Below are experts of layer 5 (counted from 0) of a mixture-of-experts language model. Rows are named router (the router's row for the expert), gate (a neuron's input weights, with its number), up (a neuron's input weights, with its number) and show model dimensions 0-223. Each number is 128 + 24 x the weight over its row's rms, rounded and kept within 0 to 255. Numbers have three digits each.
After each expert's rows: "mostly gets" lists some tokens that are sent to it at least half of the time. This comes from a sample of Wikipedia text that the model never trained on.

# expert 10
router:187127142147134132124126117147144098119120160102086120135117110126117114114219114153172122169111129123131128093103096119115113116155121118153130166114123146099138118172138072098162127143149139110127124143130130142131091105168160107092159111122124186151120092081126111134131172115072138134143145128118149151121128099132136136118134090152111122138118137159155133151136169136145084120124084136155140107127124142107129112132113115151125126132159100149093157117153127117095119120073123183087099095144141125184130104148097132104118120118091134094104168108138169113166145146107121132113153160149199107163136113132161163119128142126124143126131107122147153143137134096172165121146
gate2:097075121109118183107101133136124123134172096148115133120120132094130116142128113099077161100120123077121140134144103157127134105116136155148100117167108132121115118130103152092149116101096128131155102135150156146175162118109164161152131085158162144154132134113125119154155173130069121135135118177113119103127144137110114153102186136138122130152072084139182126098154138158155077113145090149081117136141133108139147115104142128133083114111144131135114109102127144138108124147124107115089135101133097115142133105129132062149151134107129167098164107168158116134105161097150142133157160102158112148163112149120155155150134143116151139133093151115173151101140131141160102128130
up2:127091177110147146099089127115140112105136150125136119112123129121116153166130124083147142109155072116139145135129174098139079127134147125130085087121084173102125131111126126136153150092133123136135172108107108086190143116140109124129141101113107124119117184163147123151175105158187104123172160114158098128128147152131126123108131126131107141129097181113148142144134111106131139169114125121108110120104183125157151135130120109130101120104127137148140134133163136092141162100165150124114130124142202130049122144106157124101142091140149114144127131101105100126125090154148095086090143116114101098137125153142141086134130116125103119115114146085112090104108105127127108100132
mostly gets: "burg", "ton", "mann", "ner", "ville", " Christ"

# expert 5
router:112135151114120116134164106150154108054142152142084153175146120151116154106144118140116161123127143102124169166113137143105128147150128098152111127130101158126155114158165127136084117119123143136127113146132152117121124124130136101127153132168124158119115107106166088153147171103119138133138116138159162130120129150166122115139128131103133127165154141153151110106130163141166160098175133133100116098149131144161102123093143113115106107128144080101101086136131105104104125115073122122105137111141109133147131127106112115114085125183051165091104116154065144140162160104122116099153094143128170070144121127108116176139114160085117152152075117146129123117122140153127115148159
gate5:144102159088119140140100131132158124132157119108151102145127170109128076121142144148116154107144101123134142126140191137116174140099135139121119074105077120131090110112155149111126143135144153147113137117113129129107155117147093134138084123109104094155147148138110108109091124113085191120171125160144133169104126133110108080169135085146143150096128108137160158130133151138165121095142145166121139112052138141103143137052122122092074126137164138102165145099128156098162128146168131145136168133142129101127127080115126118121125080113137163142124143152122118159138138108119149085131100100115140126093127138127114137155117126128139119124135138140149129139069102106106153090130
up5:089133121127131111099122128132103143147110124109136102164099117100118097123168134110075111137123144137122129142122105132140155118102121128141116131151092136111165146074135158134072101111125089042133115124147132137082123106155112099133119103119075104151122114130139178135133098192159158122123135130157093113138157150156125142132158154128144137109176124138135155093164145131111119097130155135163150139142141155158123119133100102114132087099115125113134140167131091122121100069120136102192119123113136079126159096132124125119097143157146131136147112127089134089145131162101168163103114124112150094151140091134110164178149131074127156108167144135131128133112099117117135166122
mostly gets: " and", " or", " but", "),", " &", " including"

# expert 15
router:162165091154119149153125139099153117113128150156102151112127110158110136102166075136126089185130126124150112112101118115098113123123164126124095140131115122083123152121161117139138137142137125127078131144129165136150124115135131123159125108130099138158111144159088142153138140158089154156154137140126154111093176096138161140136129091111127121154191140088115107124139142103116170126152121134087143162110116091140121158146141145141113182123125127103115134146109150158156159164107131171068171164152105111156103099129087130104116097133109130108100109147136152126123151142141155141120112133084158118113084140108106168116161100104155132094113102102183130072121147097150157103110
gate16:115130131116122134093134140133110138118145100140110114132129161109101118121115076133147133121152145129154115126100125116145137118073109116138145141107130159124121076078095147124109128186141140173130117048156140126123117148163111123140138129169123134109092114118093154152144160186067151149110154113094157116128148079126135123147079118148162161109142113107131175141122104125153158084137136121087162152131141119134134162111137123149103094114160139120169115147154139124091110124118146110152146154116158145121163139130115136117102159107092145130073137124085167144115172103125154117124112184096158135154132108131143137127150154118147159099152170132095112167116115148116150180144
up16:140151115129116172156103116120093162105122144153128178140141201141108113108103144097108153168079147126091160094121141103130164132132136134146121142111111108125129160128169112153125146135151117110171158148097112177120138144145114099121090131137126092118111103120160105131140170133149118139150135102158152109142117126127109131110183167113210158162140125089149111145113142106091143136091143141124113107130100116142138088148107127126130156127126124061133133161168120116166173149166139160105094118188086122127137136141130090126141119124110115116110134118165157149139099131156064141100124109133113132104130129129137188124111154126115152139143108096111123096129152128114155132107
mostly gets: " University", " National", " John", " Art", " William", " General"

# expert 12
router:153077109137124125071204138109147119127125116133111148117073119102130107136106115084108147216111127094102147130121084115142121137225111105155144112156125137139124150149188149161148151140152120133119144153130149122114122114140139139149121115157105157162182143127109120131117127138111156168142116142137138112121149109109143107115133136121147105167137118176130114132114093101104141086106099120128123118154146108110110119161124135106160144147164150097125142109108086113120170110150127135114187122104136131134121120124122096104132147155156152180150156138083129140128159126112098103114132131121153078087099160144150135140124139085112133102118112148156133122120116125135155123085
gate6:124148087156135117095109116095105089146143143132090143111117136099121154147135137151184157123093127101142164114144106148089112120133127060135132094151133155127096112159132116097095139130125143116113136114149174138136135124110116114123117159145121108128143117151122137130171131093140155109116111132136130092144140158118130161153123137193098105110114136155149156153097111125086110151162092169126158125127144143135148123092131108079115151095096153126163128124101125147136140095159089132149137157128135086131128184123089091130139102123141094152132120117163113129149165113059167114160120134133093072145184167176135129156112092120099115108131110133152153119170146155096111134125
up6:135103151116118143137130084109143141158108157095150147145139119106140118132156142087149125125138165141127111128076099078120153152152158157085140173104116123153150125132138160127150099112156118135119175131137177112134163117150102103149111126097154146121109119111106085155112190104150141141126130146109098153152144134151139126105137160120078065103121111154135135098154130113160120177067154094125149131119134089128164165109120091134123114151154123145130127146135129146144150118138145095143107145121142107169114107103113142106134173124146132120161127103107109134152118126153138102121092165079124114141125105134177109157127113071132120109084128123149112101152121093100154192083
mostly gets: " have", " would", " has", " became", " made", " known"

# expert 1
router:121137114130121101135158097133128072138150174165153106118145125163093095135166152118154171208176141139131122121132112142132096135124140118139071096127126150110101153164150094173152125151141125136078137158139129125114116117129129154120133133159136131127124114119140115145151162096091124155137115105146136121115173108119146165144155068106152116139136126100130079110113105127159110090152108131165119136144112133111150139113119122103117132136212113139142115106155094141100100091114134169156136176117144116128139078139145136144144128137147104139144120143106136178161131106131118103153157128142197120060108107159124178143121130126119132123137114100120131096141087116121129132150
gate2:121146087154136049105109092129143148120135070129112147147142144114115174120131125094133125080126143106122137079112126132129153106139092140140109146125133137097120151080135112169144118136104152119139103135091124136162139140151125135128115113127090094109146098087102155143158125165133140095130096138131103090107133125128116141146162106155133154103090110145110101141117152111134156067131148114170127127175116185111130172099108167123093165114112137107153167117143153153115155135137137179126114147163124167090141099107169125140124151124117091107138124158119116140149120091137103182148118133180118102115149170136115160140136181154146145125117164106148107147166154135143131119129
up2:097109151117131092168146114156135105147120111096161119114127092127128075126121139162139115115093134137140160161125166090098137113114083146180149105127185134114118106130129118111112182107136123138147097125142140104098110157128083089139127132151093105108127093146166107155124096163107182122107116100121169106091129139074134136108142148092127117128116119154141134140140088093145116148145114083157104121165124147129213120146139149126123141107141144132151153148122131145173162076149088122112125121095130075118095151154151114108107126146119092147136146123144155130110141091124152116139118103109172119078113139139116108112137128100128080119110127152104112130115087160117145134105
mostly gets: "á", " San", " Los", " El", "=", "é"

# expert 7
router:123131134127150099113145127089120144118155116151126129139116131122041123127185120151125102144099108149148136170102092107078109112129140115100086125139157125129151148131107146127168150137116137109104114128135134117108157140155126109132153103185122168097146124124141123114113139130095124112099095179133117121133141115068162133135145106123139089121151135183132136127126121102158141109082103136159138136149142147163121085143128133104120147143185138149110126097113106120118108120112168129114119148130154159133101151097109152143080114130134114166111139175149154184147138144122151127115102103172177119062119122100089110116115113116092152152110115137126140113105139109172114076185
gate5:116122148150134190157140110145108128120128125127152128183139097104136132133130118097109138130116105125094146159153108128140141132150121136112135108100147145177148100145165145091122168128102131140139158133095121154148154104132142102161122125091115096133108141114122123142078125138185116121095096148112142123137152124121180121111145148168139172129149115115150149118136057146106121100148156136116139161126169119141116106147104124150110180091122158131135116161100093165134169110128140171132122116135138116162173111093107107174078121102129088079072140112104135166105169138130158156115098116177092125110118122151132149149153108060111113131134102155126125130140139131095149163122
up5:119108148049121146173129095142152074125145138130136083119109134111155078129121124143127140093136091157125158147139053117133133167181128128127128115149146152147142123144114119083135071130111118134126133113142146124129147128138126128153159128142119120139108072122120166117140115154156147134116173138176119157186130124169145133137131161171106108138149144121125116118116112149131098108106143196120172111142162128121101126127133130135127158152130098131115118102142124139093158090165091113110134156131120123128130111097105156163101168151130090090123102149122141123126134130142081113131120108139123159107080063130142127131151109134104119138173159128118130152108179105110082148137
mostly gets: " Sh", " Har", " K", "aj", " Y", " Mal"

# expert 6
router:162169130124118116134151130128138151140154175147103089100120137171111090127167126126144125139128148120152121132072143121174094141213099116105137090134100157124136150113170127087147153132121080151124113124117112121139112131165145114120166104160099130119134148148130125146163153089109108107165090160089102147064096098151197099114153124131127106111152163159127155132120129166110151131115113139141158151102154132104117168120135096110124108121114119107115128105127126106126099164120154089133150149119123129141127141132130106134134130136151110113114129189098119113123134100131147171124149181151145107121106110139131165148115155125076108147113093145098136112095172127115153079121
gate12:152147144120107109133082136127147118128115131113108114175139078116121150157134125109103124139170101092101133113140159136156127152147114135133151143105133108113158107144142129095132112127124151115085140165096134145120102165172135110120147092167090168136038120150123151135162188097152137127150108119153138154147158130145121148167194098128133121124112117142138075129117093173088130116074069095160132079119121140112122131138117095123159106121118136156160126160112147132125124107128116112154128173182128127110156106107108121118138116139137154094130122138107139164120101127112135134147199133143166120144129110129136115101145178112098128155114137113129130115167096120110123098103
up12:174165192133091116120082131136136111134169148138108117125144101134113114135125125132113122112168118150120143115131133103119099132174099163151161157129141116109107075128154097111124091150161129106178116155101164106115110151109104172143115118164090135128111133149123151132120170087137139176140165096122147130162111139176106141165174127137132131154118075135128078178080096093097150108114118089116144118107134131067130133124100107115172137161116169121170140137133136123146121102139173111141127160142130111131123122148091121141102132161103161107118133125140147127121123146101147182118166119138149126142125097119138061147141124136094116147133135138110150122099114141137107121089
mostly gets: " a", " was", " is", " were", " an", " been"

# expert 11
router:129175120136121156063142132095103104096102162140130092148139128119133136139133130139109178128132132162132144174120092145122137104162126100164150119137147125139130132106156137118140143145119106115098134188147132134164112102130149115134131135108065164147126088120142112122126199152109119167161140090126136095093153141148141104129126115099152112171180151137157130173133090113128151072108108163125164132145113099099136107161123144103109149189108139116107162125130106124131128139122157156113106112137156129126161084100131111135119121136140126137118162135080169120143157135085096105108144132150123104079119103115149147143137115080088136111146122118143115083085128100108130110170
gate7:125147107120185111118163099158147134139115171126156120153126116128124109147101141092132147167131145133163116145108144122109130088122121098139135091180104134118125125087127141157107104077108130121145175144119135079151130139136121123105103110124090097122124165133110102123121140141132133117126103102149181123071168141174133139117127113089152100156111121152136113173106083134142128118156139122164180090134117104142130112121160150125148152107105172098121111116138145165075185100201136116107126139147079129129154113167116145175114123144135135125113120107120111143139140126126158150101150094088133145159123125104096102084126107163141135118134152066141113134114139098155136090128
up7:113100115128096100175082123099116132145128127114098133143078117097169128072129141171150123151105138124126151124090119137110154115124085116092092113083087183127119146095162124132133132143088115103157116113128116124133122133141107116130095128155144146110133137160182064095160137101129086126120082083150145152103143102107156111108136131139134117128105135139140143165162128126125102131162146173125141146107138123094110174112162130131147156103136157058121143171190148136157139121110116105129117147133174119105122141108128160152105119132138198137101154138130119120129140119151134171168136081088115134145141135120166141097128160116118139134124119138102146113142101142113165133132
mostly gets: " from", " in", " after", " on", " between", " at"

# expert 4
router:081131132163106110094138053051159115107153150138135110132125061138129096100142108121114153151156118117134108140094087157128109147197133098150096119122073128088131137134137133146168108115153155114103105176138109124155097124139122157121141090136066135132144149106147153146134173157082120119121163095122126137079131139135117125137158130127108130147123134133137132126127111132155127136138142151149109133169134129127130102149125162109095140148126087142123079122109117140150119123109133118103129106123153112152118135116103138096106112145071137155117106125125163129120141171117122153120160144154181110097119155128124146158154079128086157152152099159160129128073122121117133099133
gate18:119119131136103123096171086096134117113129134123131118152126132132154110099150110112141121090110124154135076141120154149124125168121153086156095128116114154117089093143159135108089161120130143143123096107103145175093118133156089090173132102142097141116145133096125141141121125130127127125144080117070091163128122161119125145131185119120134131172147101119119122148149155092123119154120139120151128168136116132126144135138106125114114176143108065097129143126147190137154083109120177067130111133118133097109133125123117121119138079126114092133106159146125117169088104113137138203068139164152158100124105143161099149113142110142119099110132140113159133132165130155145118132160
up18:142141090088114136100113131149113183153104148122114144171144150111143118183128146117142117156105142094160097124150174175149085119153141150161150123117118100137200106178159103124118101128107122156126086132145118140152121131118149168152128152111127121086163121127129124116124116165103135077162128116148138155131110108112129106098107145103083124114169107127129096120132062101139147132121113102158143123139111166106126140144121152107123126151122157114139125150132127132065131157145142139095134137107150128114129141130156143141103164125094103108148126114155127135148142121052127122064124076062122115085145103108095148131119118160125132153110140103141128136121156099131121140171
mostly gets: " the", "The", " its", " their", " The", " this"

# expert 13
router:182107073159127155120141117120128065131132146163126123155113138115070112117107131144122193135066092173151123144083139134110109114193119158167134152118117133121149110120168115107142145149162104133116145111175103137155132136127128140120109118140095140142113151119146117117144173129122148111146138138149118115099126128148208104124117118125127136138194134132118113126095120155165121136136104129175135154132142128142133146150133143130173153133164130129132140132125111107110135122105133138106129115087106120155118122121103128099076133151146092094045125123160114105085128100144114135136123124112179082130134121159122130134161142140070149090146099123147145117134104124132132085124
gate12:099167099114102153168138113105123111182107152081116128098116120153111115165076141136147155108122118164114128128117168105152160145121115092085129122126145145173094146103089141121123156125151051115103148141104140139150120154128120107135164109128164130131113103151131130096143100131073121131088113093102104075142148138121104119130179130114159123128112139143122124119077136123107090137122102126160145103159145141160139117146129133097096124157142114102117098118135136091115113165190109181129128111153149131127085149137141138104112074154084126147133122135135109154145136139127121105139103125113161183146110118143138178090149100123123137175138145097131141101120127095124160103155
up12:182130122152160139144153104158093156150159182128112114119097109173152159130161101135135126120142101124137089108114082149151120101108126092130148107130144123117108156123116139181093115164131110154087131093140106128111134098147138167135127140131082124110144106114097130113084127147120134134115105116110090096150141093129093154118109137136149097129154133109090119134116065120126159120152144118094145130114151096117179135130162160118153150105077104123115104170105130114119138117114108071158140100087126125101149150143144158158144146149126139123107109092174113122137133163118108133142141101116154130088115091131154142185142153158172159109143149122098144122109124055119099123115
mostly gets: "201", "202", "199", "196", "198", "197"

# expert 14
router:148123121109118107126147146135136125101115148154106113129098123115013135110152118102124159126177151197116111132057125135129098125174144147136116122133130101082095133105153139126142184126152147106119125170129140116157140124104116116119104137115098124147134125124099156127146136125126117105140154166121158105109148154146130140144134107110149158169170124164153130156156136138107176131154122114088105142158140146112088140146119117089133128123089075103101094127104143126143147114115135139056150155143134093142071090101088133097132130136131140134116094126151137118145118105108137112120167137101146156126138179134131163138140155132115133098123106142133145097103156113146143147089
gate11:086112147146087166086126102161135109120123170140133181119128098071111109140110111138094098134135150123132127089135129146112104167135159170112118140104174129107119116151133123124126107102132122115159144193104118091114102165108137114106100126114077123124151093134122103097127088098127115126122130123099123178123146113160160097167148137071127139105165154113103129131118156176136087121159130176106144145147150123145118132130119160155172123117145167094159097082123154089135160182133107132137103143136084127132119146147153142138139152094136099150140113114150124137180134092131134113138128122132149148142118108143144150182138098117064112142127128103131123145122139172121113121111
up11:116176104118113084125155135136156132127110132136103119143138101149154137132159094119167137133140091155158116150147125127149136108183122121140139071122083159112143113117150145113116164085183116135090103130069096127135133127102168126136130136083159143103111132153163118124131125103118138131148145119154103119143122120120129115141113141079110129123144114156121120099127196141122160131144143125175139119181141094125130119097130093085132146120170125115117117159112149120146193145130127131124120150162125160047085083136119159139143117084133136147148143094099166138141104102129121118146118169112092133119156161146155172114154107139110091146105128092108125116136134172114089120141
mostly gets: "\n", " |\n", ")\n", ".\n\n", "\n\n", "==="

# expert 2
router:143138105162138072089138127090138105134101123123088098100088118158093101144136131129165142121116147127132128133097095141133119108153163147116148153169123128166121145118143140133151132155124168101076106141098158120149109109145132094149116130143150153136124105147147170106155142147112142150136176131142107109106181108156138137156140154122141146105161122162158111155154123156151162081120122141081169159147104118150173119142120165113164156120107088112118096110145086132162103105117123121105150153136106135163080150090129114147136098143088124131120130139171134162169121131087133103105170159130122082116112164125153137161117146093114166113084102119138119116159115099085133145144
gate4:139132138152134096156136153138106159127114128162160102125133122072131099110114143138142113120171115165130148102116122126145065154156159120172092113121144145131145147119103155104159103135097119109143135126099169155120066092101122094152130107149106082148125107145111128089160137160124143129105153138095123146117120148128177086127098110153166183094130153107145122150092099138141118144136103111147106129114116122124155142120140207104171117110171097136141122115123103161142099163133153132146138120125131142136136130118167086172115113097124155136142121124137134105120169140107122183139156156082154149087150148143155091143150098093129131131109146117160098145130092083104113119137
up4:098153135083143095150125129135129140143116101138147124118136145146121169105099104145118149131117117126125119125143115181149118119123178131131128126124144118126165121157093085143084139123157119130113104092127179119119155134093111135082113129130141111089098128124168118115148084109141150159111162124109135131129093097114108127121102161090145133170168128171116040111123122142112126130120121146137122144140126169142157131138154104106140116137132139121120113110097106121117087115123123057131129107134156151137111144103151116112102059147119151159135126132140150144167107059144148092177113101156158130124102169157110141126143123077154095133187103140118158178132139138143114148085
mostly gets: " st", " re", " f", " un", " sp", " sub"

# expert 9
router:133120104174164091108111090106159096129158133111142160112093118141103132109148093138136179118138159093157109088107117152198129134228125149134140103116139134123118113145174106102107137103113130122147118130113179109120129168116158116094146092114128111113139083116145141172109176167118140154102103115114115107109177106153132120132132085105125138139161127125149137156152141156156181090132130164130106121152121146155143100119138161093126116151157141150168129108097140129142133123137159117102088140084138134119120158093127136137097115144127116132070115136101123153095140113128093136090113126156148091105123164161098123134124138109145157099129099109108140113136120127156150131124
gate14:101146112134118137148138139152135149117128172130146115121093140157118118159150105156117124114136094106146118112111125159110131123148128103130137104142146057164117104146119138183109113169116140123130054130108131119113145109107162140143185107150126081130134078115154128129131131120165164142101106144146125108092155146124156125115088116123119137092111127118178122158141112136089144107102094170106130130131170127141103158156157105155120106093152096123105147080078161121127182146108128140170137198118106138126109158111113129170098138142119148140124131143110158129121155123126118123166123116104107136096138113138082182117101097107119133123147099180147082146158091128105116154121
up14:112095146135146123139113125112110126155084080141142067075102132112140177110162171118113111103153126125112124121190135088113124137106099129133122103165081134138117121121164164140145125145115149176130123166154135159148147163114119166136115135133104139163125109113127108150123114116164099148142137132155141086127133136165150104138159135156143132154150083119118149112137189072143148134108160147123137153135142114163150122149166136123168106151133096149094176117114095122122125134126108113170102139141095130147124157112077101137087134117116114119148152093092118098124135144092064115170149109102115109107146118122105116127145145101110147162085093172149155164119118107120135128116
mostly gets: " that", " under", " r", " final", " which", " ex"

# expert 8
router:107139107162112107122146154157113132113135135122127162115140125104057101129163136169115143135141110127151114152094122119151107161117104081126100102137114147108122196141142121145166151128130092124123154154148135092131138149143180114115133113174105110111131140122115153150153146155088162096151117149133103130078112076112158145166128133112171128089140106154104123138143152140069134058121128119151121144183167129111129126152143136088143141136177157148106152128128128116162121149130163135102105107100147141132147153146087126120117119157129122136110150152148155125130117102145095104117091124159168125112110144082140170147114106128045160127128093143148127128101146126137127108154
gate4:155119123113098143160113106119083118070154153131158112170122155097134098138134144133153131147118133132125134124107123140140111126130099127146144143101121132118148177147158114093136137162099130096085137110126145152148171090126143152099116127132098035150107100119153130086137130113154127120111167110132151205133118135117121112130125124153151147136133131124132138114115117163108142136068125106160104118142134082105079088100098099142135133132077120146128140168123060152146162134102115113147167131157134150115132148118120116119067123136151113159089153102138102118114094176166127114153117186117127131143097142142124087128141108113131169111106128125164098126153144116145143135101
up4:090132082115166148156113130093142090147160130075097121137087129121093124138186144140112147093140109146112106131112148166130122102125091122090154105133155148118189162147148114126110109135109177141110151112133141143117110092089130098112111145125110108104134160151133121159114079105088116115155097119114160080125156132115143140126150115116134166149137091084120131128085150037133141155105112112097123110118126094130135120137089143146134120144119086135140162149172147102158103167138125136124121140168158105104141132107126156144172129140137188148170156157128132126155149151118120182093133120130169122116123132146126108104141096108116087137138145130150122140122107137128115131102
mostly gets: " K", " B", " G", " L", " Mc", " N"

# expert 3
router:154146092153098133080142099107129111133099142162129121127145089109129128118101123142115151156120121099130120132088118128131119140145135114172125164132123127142161153124164129113137132147135141114108128174133158146117140153198160142120123107131073122137172125174100123137136158142076142115156127114112119106094154071111139135133155105093128098204138167134095127166140121130160134097116146142105154120149151116107083153136128139059183092163165125119114100132096139106147128097056108147088129101109139137165098165090076135140103091139121096101142125138148114125134143128099108141134132155131132120099141166101132145139140151125156121124115108089102106109113132123123128119096
gate4:121139123153111155071105168180114126145200127121104139096132106100131130104128149115111138171112128074145124098152125110115096117125121116118117139122129140155084151138126144159154134092140114147144104131105163131145115106118120149134106098094119125113105130151115114159105139172118117084104170139114117139139164119163129134158105158101151123134142162113135107089150161110136139101162089126106101119130123135093095123147120128135159129144173125132103110139117153106121150123106162122092119141081116165099125083128137118156158118101089082159150095127159160183147156143165138134118107134127193132138132129125153127128125166119091114090203128125087154122142153144161079127131
up4:128147126093136103142116138153109137135098128148110160097072147093095083101121134112144164150145136101109135079092131111113129138158133113092137123141047119152136163089136166105122106120123116169121175155099098155150141144119133142120131139126140107126129091117137160153141133106142162080099109140128139113121106096164115159107149137133164128146108167173096166136123180135161113119116128117123112114128139104132150095114121112172158168111165109107162111145130146090117119160142124133132175127058140095141142159119120112165131055100152151127113129109153125089132124148127169128117139115122114132135127130144138164166150099122142171131161128113160141159137121142143176157105
mostly gets: " series", " season", "ations", " games", " game", " Championships"

# expert 0
router:144136142158092110111134063096144094117139155180147130144084138087121107112142164122133139172116125090092136157110124110167077116196171153148076159174136144126133141125167111142129158109121134103151132144122109117146132120170129122129129157155109158171142128149120140172154112123113126116097122164126134125128150087099147160104119063082136080160157103091137138126124148127159111099107091159140163160193153122128109152141140159113136126140168124136133128084123121121124093136085107117126143122140131110139082159130083109154144125163104125119128121114133149152124122111143119146160157108120114100113124112119094165135107124124153102145109120123125087122083133129129152112127
gate5:109142103146139133198159159126168147135084160124141140163159143119140138132157128097153120132127078140146139135101114108137126088118091120128113130119114128152159121091113097128136164124137100088143088102122114128133148100153129125149138128155141183141109138134105120113140117115082138121107081136161119153042125111131144168109155108147116142097150087080176090147142173116125151125112123082099115125149139155111100153151130105144118091124128154129146140153130161184101104081119105115135135106097107121149072123134089095135130114148127137128144113139122132155143139128125126108200106118107136106128114137120150146155105133108107114135142101137079184113079096133148145119119
up5:146137123159102154170140113150095152152100091191108103111136115137130131107091134156145135074102141183087100121143128116155121148144161140140135148132132132132090118120112125121151086148152131142110114184092156102144105144131090120130101109134121138139152115137106116118089117118118121159178102139153104105095135131103127099129123127182136127145138173139116159111114126123120157146142117117104184149124142169123136207127137124131134127161106093146120178140105136126128139096165133170125184108142086130134155136139114134105135134150119118091121125152154128136132137160124129105096078127064093151129118098120110130125088128153074081117117173111127136158178146123120141151113
mostly gets: " \"", " he", " who", " they", " she", " film"